Below are experts of layer 5 (counted from 0) of a mixture-of-experts language model. Rows are named router (the router's row for the expert), gate (a neuron's input weights, with its number), up (a neuron's input weights, with its number), down (a neuron's output weights, with its number) and show model dimensions 64-127. Each number is 128 + 32 x the weight over its row's rms, rounded and kept within 0 to 255.
Before each expert's rows: a language model's description of what the expert responds to; "mostly gets" lists some tokens that are sent to it at least half of the time. This comes from a sample of Wikipedia text that the model never trained on.

# expert 14
What it handles: Section heading markers (===, ==A==), heading words like History, Career, See, line breaks before tables, and mid-word suffix pieces.
mostly gets: " Siege", "History", " Year", " ===", "Early", "Review"
router [143  80 109 170 157 159  88 155 108  84  88  86  89 122  99 157 155 167 162 103 160 136 135 108 144  90 111  91 179 107 155 152  91 165 134  95  90 160  90  82 160 100 164 112  96 142 149 106  93 150 148 161 148  93 175  85 175  95  93  86 165 100  81 164]
gate0 [187 126 111 144  99 137 133  65 136 110  58 141 113  93  96 105 111 153 135  77 107 188 140 150 177 117 103 161 102 120 139 138  97  90 138 187 121 170 197  82 178 112 146 183 103 120 120 130  94 158  79 197 106 129 172  77  79 141 113 142 140 164 104 150]
up0 [211  87 184  86 126 142  95 127 123 136 109 152 100 131 119 141  87 133 158 113 117 148 122 126 152 135 105 127 120 164 185 122 175 115 116 175 126 158 207 126 136 149 150 142 120 122  82 144 133 196  81 184  79  97 188 102  78 147 116 109 117 142 153 181]
down0 [166 120 133 130 150 123 175 164 148  97  66 150 136 154 182  75 129 114 146 119 111 143 131  93 168 104 100 105 172 177 137  89 152 168 130 101 145 124 177 106 158 125 140 109 143 120 227  92 186 134  80 114  97 181 146 102 143 167  92 157 175 137  67 165]
gate1 [162 102 188 171 116  95 105 128 155 105  79 140 129 106 100 131 144 132 130 164 125 179 157  98 135  93  99 186 138 175 160  90 103 148 136  90 134 194 139 135 103  94 170  78  99 117 196  96 188 147 175  72 140 196  91 166 133 105  65 129 118  97 120 112]
up1 [104 124 114 153 145 104  44 142 108 125  96 145  94 135 122 130 134 151 144 123 152 147 105 110 151 153  79 119 114 124 118 129 129 174 146 180 152 150  97 148 141 132 104 127 146 135 100 135  68 120 117 185 178  71 131 111 162 170 152 102  94 133 116 149]
down1 [190  73 115 137 170 100 152 125 103 102  49 120 124  83  52 102 100 124  93  96 105 143 150 125 154 120 132  92 164 116 118 112 120 122 163 138 116 147 117 145 142 153 159 148 145  80 156 164 135 103 114 121 188  92 143 175 165 164 148  76  51 127 127 154]
gate2 [137 125 159 125 102 118 109 124 163 136 128  92 143 148 152 205 139 198 108 137 205 143  84 139 111  87 173 107 125 112 178 156  27 136 194 152 185 143 139  88 191 159 116  82  78  69 163 105  58 112 136 134 192 109 143 166 103  82 131 104 120 159 111 135]
up2 [ 66 134 149  93  65  97 118 117 161 140 149 147 113 176 139 128 149 183  79 164 181 159 152 161 130 133 112 163 137 113 153 163  98 139 119 142 120 120 178  93 176 169  98  71  86  73 156 127  71  92 168 141  52 129  99 167 120  56  82 125 103 146 140 146]
down2 [ 95 124 159 149 178 132 103 144 117 148 139  74  49 156  58 157 205 173 188  96 123 159 187 160  93 128 155 138 166 110 131 141 149 120 180 116 157 138 189  97 194 109 188 102 120 114 129  66 113 138 148 138 102 156 149 107 189  98 106 142 207 183 158 145]
gate3 [ 95 137 125 163 162 118 114 130  85  80 104  61  67 189 174 118 210 102 119 144 149 156 147 161 173 138  90  72 159 113 168 128 159 144 123 125 148 152 136  69 172 125 133 104 184 102 115  81 125 103 106  88 126 140 101  82 178 157 102  75 196 135 150 129]
up3 [ 84 106 181 165 112  90  86  85 150  72  88  79 114 144 184 109 231  86 137 175 128 160 101 188 187  95 128 114 166 154 153 128  99 114  93  78 150 133 136 113 151 129 118  95 121 132 154 111 118 100 123 125 133 148 112 100 114 181 126 127 141 117 178 102]
down3 [126 140 112 118 178 122 124 158  92 113  83  91  68 106  86  91 162 141 187  93 159 159 116 112 125 100 129 122 131 109 150 183 159 168 150  47 101 107  53 174 130  98 131 100 124  90 112 158 154 106 162 117 123 161 126 139  97  61 136 130 154 178  93 100]
gate4 [131  71 129 177 134 158 124 149  97 111  90 172 103 125 110 181 124 116 108 104 145 116 175 156 123  88 134  69  88 155 181 207  73 108 135  93  91 172  70 157 160  97 148 166 113 149 133 174 167 138 128 142 147 105 101  87 161  85  96 112 207 155 111 171]
up4 [161 125  72  83 102 154 133 136 123 120 172 107 141  98 110 112 169 144 145 112 146 147 125  81 167 152  94 159 194 107 100  65 116 170 129 173 148 134 144  56 125 119 108  63 121 105 145  89 136 172 135 169 109 129 171 143  54 142 167 151  64 107 164  77]
down4 [143 212  86 102 190 143 134 137 176 170 161 185 135 137 107 111 136 145 141 149  82 181 122  73 147 134 130  88 145 106 114 132  91 155  95 129  60 172 101 138 132 122 167 131 133 102 103  99 128 140 162 102 139  92 119 111 134 188 186 154 176 161 150 105]
gate5 [128 130 122 158 174 166  92 163  90 141  92 135  68 152 136 119 121 153 125 157  80 143 141 131 163 100 115 137  82 136 113 146  90 142 166 155 107 142  75 110 106 164 143  84  75 114 136 120  73 119 143 104 129 139 177 152 179  86  95  80 114 141 160 170]
up5 [149 132 154 177 152 149 154 121 146 123 120 106 162 146 109 121 130  89 133  74 173  52 208  76 121 185 116  94 150 132  98 170 119 106  72 183 139 122 206 157 115  75 123 167 105  71  85 118 174 108  83 115 101 130  81 171 115 132 137 124 136  95 137 143]
down5 [110 146  92 101  82 161  83 173 117 117 136 125 136  61 155 183 120 101 123 142 156  92 122 166 163  89  94 135  73 142 113 151 126 142 106 139 139 193 110 114 149 124 174  76 146 190 133 145 126 137  76 119  86 185 127 115 140 149  48 111  85 144 102 109]
gate6 [193  86 119 117  78 162 110 145 130 108 154 112 101 116 129  98 171 163 150 144 121 127 100  94 111 138  70  97 142 160 119 120  93 168 129 170  86  97 180 101 115 146 103 145  82  83 105 105 121 111 100 128 168 109 195 124  84 115 231  88 109 119  91 178]
up6 [141 168 138 128 165  92 125 122 108 153 137 111 143 140  81 193 112 139 134 123 151  79  90  73 163  72 113 136 158  75 119 169 104 151 158 160 124 166  78 139  84 104 157  85 127 191 201 127 121 144 164 140 117 158  67 174 158  67  64  88 157 116  99 130]
down6 [122 148 117 108 165 173 136 120  49 126 147 120 136 143  82 102 180 115 105 118 113 109 117  82 166  87 138 151 148 144 129 167 119  87  79 173 160  61  98 140 133 109  96 132 142 164 185 141 155 191 151 102 147  91 100 162 129 142 126 144 151  81  67  94]
gate7 [132 104 172 185 164 101 134 157 112 153 121 101 160 125  60 113 174 137 169  97 174 144 148 120  84  74 104 120 154  75 151 120 160  98 153  66 152 168 163 142 121 160  91 144 121 123 123 106  89 107 168 166 168 135  99 118 166 102  86 122 157 142 106 153]
up7 [123 107 116 161 143 111 186 136 170 182  84 115 115  89 140 110  93  67  91 133 190 114 146 147  73 122 140 107 100  51 120 139 124 124 124  65 138 123 117 153 112  91  57  84 151 120 143 172 105 138 112 129 158 218 105 120 126  81  99 122 123 171 154  99]
down7 [156 108 159 179 161 189 139 146 120  84 116 198 149 132 216 143 146 171 165 162 145 144 111 111 123  82 125 174 124 108 142 160 148 153 149 147 112 220 119 110 151 160  89 117 103 115 106 132 134 149 174 126 142 170 169 158 181 146 102 138 189 129 125 128]
gate8 [103 157 132 129 119  96 111 101 168 112  67 136  64 129  99  81 170 112 167 118 153 141  87 112 167 117 151 123 115  98 123 107  93 141  92 133 159 133 122  83 188 166 138 148 105  94 130 153 116 143 122 154 152  95 145  82 146  93  64 165 187 173 121 170]
up8 [ 64 160 189 127 125 142 114 105 108 115  99 110 161 132 120 123 145 145 123 142 171 129 137 136 136 163  96 126 141 131 201  98 144 113 118 119 198 111 168 155 147 125 140 117  98 110 142 115 150  95  82 137 170 141  53 100 126 103 112 103 126 110 121 166]
down8 [142 125 139 166 123 115 134  83 156  59  82 108  55 136  89 107 162  87 101 106  51  71 125 129 150 147 104 101 141 141 127 161  95 124 114  99 137 178 187  77 172 149 161 130 122 122 130 144 133 106  89 159 107  55  90 122 140  81 150 127 160  88 145 134]
gate9 [183 130 102 160 171 149 142 180  95 127 119 130 124 173 118 126 158 174 172 113 153 126 101 100 131 106 121 133 127 129  94 172 132 158 121  71 135 144 142  85 206 144 165 126 133 117  93  98  83 141 127  93 143 115 175 144 169 144 177 167 139 134 159 117]
up9 [103 131 128 128 125 126 113  83 152  96  99 128 102  80 165 170 145 147 163 155 131 177 113 128 121 113 135 128 139 109 145 110 164 130 102 170 146 113 115 100 100 111  73 122 134 162  90  86 167 126  88 165 118 158 116  78 142 149 121  98 124 100  96 120]
down9 [142  86 133 117 163 137 115 134  82 125 126 165 140 129 114  93 136 116  87 171 126 114 115 111 174 103 164 143 160 101 177 108 103 160 104 152 131 167 114 131 106 209  99 139 217 159 161 135 116  92 106 148 169 135 147 162 178 148 108 106 120 108  98 112]
gate10 [ 79 117 110 161  98 160  88 193 117 100 169 105 105 238 143 142  97 188 155 109 145 122 162 158 183  62 127 121 132 152 118 103 147 159 136  94 116 134 145  76 109 130 219  86 126 168 111 159 102 163 140 167 120 147 167 138 144 152 136 123 156 171  93 149]
up10 [ 61 197 142  67  97 131 144 146 142 115 171  79 137 165 106 146 172 176 110 144 115 104 105 169 185 170 113 111 158 111 102 163 106  85 119 131 138 131 123 111 111 128 157 114  87 106 116 131 135  79 121 142 146 126 119 108 132 167 123 117 162 106  91 109]
down10 [106 186 133 107 175 124 185  86  82 150 154 124 130 140 130 103  97 116 169 119 138 129  96 121 118  80 116 184  81  97 146  50 157 182 182 118 139  57 160 126 130 145  52 102 151 117 196 129 112 153 144  94  95 116 169  96 104 115 192 110 112 143 175 148]
gate11 [141 111 161 151 154  93 103 162 114 136 132 152 123 153  89 152 122 160 164 118 102 208 114 128 152  79 115  87 139  93 148 174  79 135 174 117 175 153 128 179  84  89 183 150 130 125 169 181  67 145 154 117 143  90 160 129 104 123 106  85 143  67 144 160]
up11 [ 65 109 154 147 111 124 149 134 102 109 157 163 102 144 134 124 175  78 163 154 110 129 161 219  92 141 107  81  59 169  98 170 100 114 155 170 123 143 180 113 132 147 159 117 191 126 119 160 145 139 126 153 131 143 184 131 169  86 120 106 156 171 150 145]
down11 [114 134 110 149 108 111 139  92 175 119 153 209 128 202 116 123 146 109 109  64  94 145 140 149  93 161 156 152 113 128  97 136 185 124 125 136 127  99 153 196 125  61  87 128 103 119 132  98 186 119 100 134 109  89 115 112 154 121 128 111 101 176 178 143]
gate12 [ 90 112  88 103  72 127 143 117 170  92  82 153  61 174  62 134 111 113 135  69 162 199 149  81 146 108  67 129 159 125 141 130  86 130 146 131 106 234 116 140 132 125 142  96 154 102 177 122 156 172 160 122 189  96 110 123  91 179 160 154 156 141 138 129]
up12 [145 133 125  99 133 177 192 149 143 137 104  94  46 183  91  88 135  93 109 122 114 119 138 172 146 198 148 131 150 137 166  92  99 102 126 156 116 147 130 162  91  89 122 101 146  80 147 110 180 144 148 104 172 110  64 176 136 100 198 115 124 158 148 127]
down12 [ 40 111 100 171 171  85 134 121 150 126 109 121 154 150 128 181 117 130  81  92 148  90  73 154  60 106 188 109 110 168 131 138 131  89 143 136 156 105  74 115  80 187  99 133 108  91  91  88 110 164 133 180 114 123 112 122 179 110 151 142 173  76  96 140]
gate13 [180  69 120 142 137 141  72 134 139 139  95 107  79 112 107 144 141 170 120 125 138  89 139 131  95  90 108  73 171 133 128 178 152  97  94 115 101 154 181 206 117 140 132  87 146 121  87 142 121  96 149 115 137 103  89  85 130  84  93 171 168 102 128 144]
up13 [159 110 131 171 196 203  92  57  91 128 138  93 124 112 130 131 100 133 135 137 135 141 116 200 115 104 163  98 156  97 111 111 139 137 119 166  99 104 122 117 100 164 159 118 124 144  99 180 132  76 138 147  91 144 126 112 182  93 138 107 125 147 110 179]
down13 [135 124 188 126  94  89 111 149 186 101  95  93  76 126 144 135 131 125 124 156  99 102 122 155 135 113 133 137 145 175 169 147 143  55 139 143 137 142 101  43 193 186 121 153  76 123 135 161 106 162 110  74  83  90  71  82  98 162 169 148 118 179 110 134]
gate14 [124 129 148 125 122 205 119 114  78 121 147  80  77 123 105 151 148 145 123 162 105  89 125 147 169  89 144 118 115  62 117 145  87 145 154  90  76 153 158  88 110 112 159  84  97 121 154  40 132  95 116 114 111  81 166 185 114 121  92 166 182 153 137 139]
up14 [117 133 188 148 117 142  79 120  64 109 180  98 104 145 105 152 197 151 114 114 169 123  98 157 111 158 155 155 182 174 151  93  83  93 207 120 153 160 158 114 167 105 143 146 153 182 125  88 173 158 157  94  94 180 123 149 117 115  99 125 111 136 211 177]
down14 [135 127 169  66 129  96 104 104 117 133 165 152 140 148 140 158 128 105 155 148 136 177 117 146  89 161 128 125 132  97 124  94 135 108 130 104 166 138  47 233  92 102  77 114 135 115  75 142 142 116  70  78 144 172 122  91  90 143 130 145 117 128 109 135]
gate15 [ 88 130  94 109 139 129 166 180 105 124 107  70 122 117  57 141 168 128  78 172 131 136 117 129 170 140 124  70 170 116 132 180  96 112 162 154 133 152  79  99 165  62  99 130 168 127 139 132 105 128 178 174 150 135 139 120 141 151  90 122 179 153 114 121]
up15 [108  95 108 111 115 123 145 114 110  90 120 169 141 116 160 173  75  95 140 122  85 159 149 107  70 101 149  90 115  65 117  85 132 159 165 125 116 105 201 111 104 193 102 183 104  79 116 129  94 135  86  56 137 164 137 103  83 136 139 138  85 113 103 136]
down15 [ 98 141 154 120 159  63 101 113 137 142  74  91 128 129 107 151 113  95  93 165  93  84 171  99  69 124 177 143 113 143 116 163 129  98 175  94 146 142 131 100 156 193 117  84 119 163 102 122 107 129 119 120 128 169 129 104  85 165 134 175 110  39 145 101]
gate16 [121 113 184 136 118  97 125 174  94  62  89 127 133 121 135  99 132 153 182 151 187 110 207 148 153 152 150 144 189 163 157 155 128 145 100  93  98 146 143 141 106  93  46  97 178 125 114  86 140 170 126 143 117 175 113 124 152  62 120  97 131  79  66 142]
up16 [155 163 183 176 132  97 168 181 163 116 148  94 152  76 177 107 166  92 191 114 141 166 170 132 132 173 175 160 170 139 162 143 106 145  91  97 109 119 115 163  74 109  69 142 168 130 141  72 113 136 110  73  84 184  59  97  94 119 112  90 126  83 171 113]
down16 [ 76 172 134 177 176 138 153 112 114 125 111 154 103 118 113  56 151 134 117 166 135 114  86 110 162  85 104  93 141 107 155 120 133 136 201  93 138 172 120  88 164  94 157 169 125 117 166 110  90 156 102  75 135 142 121 185 130 106 150  60 129 157 136 132]
gate17 [110  90  81 129 133  86  69 115 119 148 112  76 124 160 110 147 163 102 157  72 160 206 171 159 106 100 113 105 127 138 139 128  48 146 123 135  84 106 109  68 123 122  62 115  97 113 151 143 127 132 147 105 166 163 146 148 137  99 134 196 139 189 131 145]
up17 [206 147 198 137 151 154 177 118 133 121 141 150 156 105  59 160 108 143  87 164  82 107 120  98 175 192 154 159 117 175 116 134 176 113 168 114 154 152 132 165 148 153 160 133 103 156  85 125  78  88  89 110 113 152 107  94 141 114 119 116 143 111 107 131]
down17 [ 97 159 163 157 208 166  64 130 134 106 127  98 124  85 115 167 150  78 131 139 154  94 127 161 118 139 139 167 116  98 151 114 140  63 199 168  59 124 103 118 144 142 123 138 123  73 115 150 117 138 168 109 140 115 149 103 148 106 124  92 129 144 161 164]
gate18 [150 155 146 181 133  46 142 108 162  86  84 166 122 139 156 141 150 163 157 104 141 175 164 175 121 148  93  94 145 109 132 189 116 187 167 160 120 115 143 159  85 116 114 136  62 124 146 145  98  83 109 179 113 111 159 138 200  64 138  82  57  67 165 152]
up18 [112 158  81  47 130 193 102 129 136 139 112 116 179 163 107 109 126  96  81 180 107 155 105  72 146  71 182 102 110 115 119  93 130  91 102  73  93 167 123  87 123 167 173 121 130 145  87 106 139 138 146  90  92  95 120 101  91 156 125 116 201 167  84 179]
down18 [147 159  54 149  98 140 176 135 140 184 185 144  92 150 164 162  56 152 159 174 101 110 137  59 100 113 135 132 129 159 141 126 164 135 144 151 138  85 103 154  76 110  94 172 109 163 120 137 106 127 136 119 169 134 134 108  99 160 144 147 112  68 147 161]
gate19 [207 128  95  68  61 111  96  99 111 112  40 101 133 154  91 140 115 138 116 130 160  92 177 104 126 118 117  63 136 120 159 115 125  93 158 110 138 121 124 148 135  99 136 115 131  84 105 136 141 138 120  82 184 135 143 123 164 109 119  86 155 142 128 135]
up19 [208 136 130 131 123 129 158 187  78 159 124 149 145  70 123  82 151 169  82 244 168 167 143 143 157 110 147 159 149 123 122  33 162  92 122 137 102 153 132 104 161 163 142  99 153 109 183 102 138 179 164  99 179 148 144 134 129 131 138 205 185 174 102  92]
down19 [131 190 129 163 127 140 117  86 156 129 143 184  94 195 154  65 127 148 113 114 200 167 128  74 170  99 174 144 100 122 148 130 123 188 187 115  99 139 130 124  62 149 141 104 102  94 119  89  94 136  74 110  73 145  86 129 113 109  64  55 146  97  95  97]
gate20 [109 120  53 156 152 160 119 167 124 162 132 117 114 165 121 134  58 143 143 158 135 108 171 122 192  86 126 109 156 106 178 175 108 190 113 111 122  98 110  89 100 162 160  97 111 146 133 173  72  91 123 181 162 135 128  92 117 170 104  85 103  84 140 157]
up20 [152 105 145 132 189  94 161 178 122 151 154 128  92 149  77 123  76 124 124 152 115 149 102 173 115  89 172 154 109 117 112 127 129 125 106 107 146  70  87 136 125 128 143  79 123 165  96 152 175 114 175 147 140 121 169 179  93 146 149 152 133 113 155 152]
down20 [189 112  99 147 132 132 104 174 187  86 109 150 118 120 139 131 103 112 168 142  85 103 122 166 139 145 185 120 167 157 148 124 120 139 167  98 165 142 116 171 152  95 119 133 116 134 139 120  45 109 148 100 175 139 102 138 180 155  92  84 169 110  37 169]
gate21 [167 146  87 164 147 149 124 150  95  82  95 102  86 190 126 108  54 158 149 137 137  99 192  92  71 114 110  86 190 100 173 165  91  76 122  96 140 140 169 103 124 109  65 114  72 124 163 150 139 110 140 138 150 137 119  72  99 149 106 102 154 134  86  96]
up21 [154 174 156 135 149 158 136 111 110 110 145 124 105 170 116 100 138 119 155 158 114 100 127 112  65 114  99 113 147 161 213 138 151 122 180 100 188 134 142 139 211 193 140 105 143 156 125  92 109  81 108 115 149 161 161 137  62 127 196 108 107  80 116 133]
down21 [ 82 121 130 111  77 149 134  56 122 145 101 131 124  89 106 151 108 143 134 125 124 113 142 104 161  40 129 103 181 117 111 141 165 197 107 125 231 137 178 171 116  95 186 151 153 119 121 139 161  59 102 103 144 115 149 160 181 105 108 131  96 153 111 138]
gate22 [135  96  83 122 137 109  95 123 104 146 105 122  78 173  83 164 186 157  94 150 133 141 138 147 140  80 119 146 142 108 142 193  89 129 142 164  86 188 125 116 101  99 120  86 103 164 132 109 166 155 134 168 187 136 195  75 155 184 207 136 193 140 124 100]
up22 [100 160 151 132 177 113 105 107 128 114 114  54  83 138  91 138 176 156 138  53 164 156 117 185 202 118 118 137 142 130 131 151 127  89  62 119 173 149 206 116 112 122 129  47 133 124  93 108 192 133 138 176  86 190 123 146 145  96 102 120 100 165 154 120]
down22 [111 115 189 101 135 151 127 135  90 123 116  65 193 161 108 169  76  94  60 121 149  67 136 146 119 113 155 155 131 167 137  81  96 109 176 142 132  80 174 103 180  83 107 124 133 110 128 208 110 124  91 182 100 108 143 103 149 145 147 106 132 125 111 194]
gate23 [103 124  71 182 135 149 105 122  79 139  80 124  95  93  95 175  79 146 119 112 109 152 180  92 138 115 200 113 114 168 152 157  92  92 115 108 141 110 156  87 204  61 145 136 129 114  82 122  93 132 134 170 152 140 151 151 126 109  70 142 130 149  85 183]
up23 [113 133 110 123 136 129 115  96  60 182 149 182 114 114 177 116 140 148 121 106  94 169  77  94  68  59 129  88 132 126 113  90 126 147 197 137 138  90 115 106 109  97 146 109  92  95 180 156 152 110 105 113 140 153 152 191 143 108  99  63 107 158 159 157]
down23 [138  65  91 131  91 199 101  89 139  78 102 175  94 113 185 119  71 137 145 166  72 136 195  99 192 107 139  98 152 131  89 149 133 117 174 147 109 177 114 115 115 136 125 144 125  94 138 112  97 129 153  73 110  84 129  78 157 111 116 134 133 198 136 164]
gate24 [115 149 109 138 151 138 124 121 171 110 102 117 165  72 192 133 158 166 189 111 172 148  57 143 142 116 165 105 152 105 154 100  83 162 124 154  66  70  74 121 163  84 124 105 141 129  92 147 104 152 130  91  92 138 139 129 134 127 155 103  98 166  89 138]
up24 [148 145 132 131 121 195 146 133  94 118 119  82 135 166 114 173 135 131 133 119 180  93 166 115  91  42 141 158 159  75 106 123  97 139 215  72 158 127 132  65 134 107 116 136  95 170 156 137 112 119 150 132 119  78 172 172 137 150 191 103  81  67 134 118]
down24 [ 73 109 161 133 127 123 163 162 106  71 177 144 133 146 139 134 104 145 133  95  82 139 115 146 201 225 157 197 185 119 110 137 102 110 146 135 146 116 170 103  81 147 126 153 179  79  97 121 100 135  99 150 117 114  88  88 140 123 136  88  81 141 142 136]
gate25 [ 77 108 127 147  99 169 125 173  95 130 122  88  84 150 117 141 122 129 150 120 157 167  83 110 116 130 168 110 159 217 175 146 141 178 133 111  98 128 161 107 168 118 158 123 139  96 114 170  78 177 152 114 187  73 140 109 121 172 112 138 185 138 155 151]
up25 [152 214 124 150  93  71 136  96 157 116 110 163 160 124 154 103 161 117 140 133 150 167 102 160  78 136 111 145  96  76 156 139 134 120 149 141 100 136  52 163 132 127 114 131 101 177 146  77 182 143 128 173 100 181  99 149 150  80 169  90 138 122 130 170]
down25 [ 99 125 119  79  56 140 151 140 113 130  88 135 137 206 117 148  91 130  86 151 144 147  90 137 109 129 108 115  88 131 122 126 148  97 104 122 176 167  98 213 127 118 164 109 123 159 140  95 130  79 160 103 128 127  98 113 137 140  95 144 114 131 129 153]
gate26 [157 117 101 143 146 143  90 118  71 120 156 124 122 124 112 127 165 195 140  75 143  90 122 141 143  92  79 141 139 152 124 140 126  60 156 128  92 114 143 152 143 101 216  86  36 140 197 126 126 134 154 146 117 146 145 118 134 131 196 158 148 176 115 172]
up26 [114 102 146 138 123 100 130 129  90 110  99 134 141 136 159  93 139 123 101 179 153 197 129 147 249 133 101 129  91 160 118 135 149 181 143 144  84 142 112 108 127 153 118 123 180 142  95 100 121 119 138 123 151 111 137 137 142  56  37 110 145 114 164 149]
down26 [105  93  66 136 111 150 161  56 189 143 183 112 120 122 124  45 135  56 128 118 128  83 155  91 131 138 130 129 106  79 145 139  91 125 147 169  98 171  61 128  76 161 161 101 136 205 122 154 163 116 117 106 127 112 141 134  86 149 104 100 105 124 165  86]
gate27 [121  88 142 127 114  61 148 122 163 163 118 160 117 143 143 146  81 216  52 116 162 125 102  95 107  94 150  99 105 110 166 211 142 161 176  95 132 150  74  95 117 118 145 101 116 132  99 109  76 105 133  85 122 103 109 126 157 158 107 126 120 148 107 102]
up27 [130 207 130 165 176 110 135 171  95 113 140 132 152 133  74 146 181  62 148 142 108 119 141 102 143 168 133 123 156 168 113  88  90 148 135 138  98 138 145 141 157  85 127 165 108 129 133  99 162 136 138 136 120 147 146 135 112 138 101  81 100 105 164 159]
down27 [167 170 146 134 183 140 148 103  72  95 138 170 126 115 105 142 153 132 115 132 111 120 114  93 104 133 198 119 144 175 182 111 139 138  94 111 164 137  91 182  61 100  85  62 109 142 149 132 190 157 107  87 160 109 126 154  83 129 134  86 121  85 113 129]
gate28 [142 110 162 176 155 129 119 170  69 159  79 109  92 107 109 139 204 109 107 130 201 144 118 112 177 138  76  94 128 112 158 105  88 144 144 178  86 168 154 108 124 163 176 158 128 172 161 120 106 159 117 133  88 122 130  72 123 107 165 119 166 134  86 100]
up28 [178  95  82  97 217 106  95 135 158 118 150 159 157 130 129  40 120 168 157  90 110  91 117 144  81  93  64 224  96 114 112 155 117 155 128  87 126  89  90 151 146 108 154 107  89 138 159 133 139 110 127 132 144 152  80 176 112 106 105 109 103 113 118 188]
down28 [ 67 101 195 142 146 136 105 141  65 115 160 135 158  87 146 156 124 103 198 148 120 134 121 209 156  88 164 105 169 159 141 125 141 168 111 109 106 176 135 126 124 126 113 116 165  92 154 161 107 107 163  84  92 143 181 150 157  98  82 105 102 149 152 110]
gate29 [139  71 148 129 160 133 118 173 144 149  96 136 106 125 114 186 139 153 119 106 139  95 131 119 158 119 167  92 169 117 131 157 147 175 141 134 121 117 144 110 129  96 143 103  53 112 124 104 117  64 150 106 129  82  97 173  76 144  85 131 160 121  83 132]
up29 [143 136 111 159 142 202 151 133  87 156 159 117  90 137 124  86 105 126 155 128 196  75 170 146  80 139 100 143  91  89 151  97 186 193 129  81 125 138  39 130 150 134 136 167  67 156 155  88 125 159 154 113  89  85 108 140 163  86  90 156 148 105 187 142]
down29 [148 120 159 158 133  66 109  55 140 131 131  40  98 114 139  90 128 170 149 231 189  45 120 106 115 140 159  88 131 169 139 145 108 135 192 105 109 122 148  67 138 115  90 136 106 123 100 113 158 148 125  57 142 102 107 125 171 139 137 128 145 101 103 148]
gate30 [116 159  99 157 154  87 136  91 183 169 131 135 107 146 165 151 159 174 141  96 167  94 112  76  67  93 140  76  90 154 173 164 142  97 145 105  94 108 110 126 162 114 141 160  93 128 130 103 148  84 159 121 143  83 150  53 146 124 154 137 118 148 157 186]
up30 [ 99 127 137 107  43 113 140 116 123 137 106 107 143 130  88 199 120 121 161  60 164 135 167 125 128 142  99 159 151  90 167 133  90 162 135 115 140  96 109 114 164 142 128 129 102 151  77 105  99 141 101 144 160 132 113  90 106 148 197 162 117 165 106 118]
down30 [ 70 151  87 114 126 156 108 139 117 156 159 131 132 174 136 121 117  62  58 140 138 130 139 167 147 194  79 153 152 136 140 148  88 117 124 153 159 154 121 157 135  77  53 116 107 185  62 178  86 110 116  88 114 151 106 181 150  81 131 136  92 116 173 139]
gate31 [ 82 110 137 128 176 129 133 218 141 128 130 137  97 131 118 193 180 128 181 115 117 160 135 145 146 156 131 117 103 150 166 112 140 180 129 132 120 129 168 122 178 148 129 193  84 176  99 152  98 176  86  84 117  96 163 167 117 150 130 110 156 147 123 185]
up31 [125 109 111 129 188 125 137 145 134 133 142 142 110 159  95 131 119 137 106 160  60 116 175 177 117 158  96  64  67 152 144 137 151  96  79 140  85 145 150 141  99 157 110 236  99 150 156 141 142 130 125 106 140 104 133 117 138 104 122 152 169 158 109 179]
down31 [ 82 106 111 128 157 132  91  72 137  44  90 157 157 132  94  98 109  62 137 150 121 154 104 110 146 124 188 165 114 104 129  60 177 119 138 102  84 186 122  73 131 103 105 163 174 146 133 158 105 109 113 163 126  81 170 169 122 105 113 120 113  81 118 158]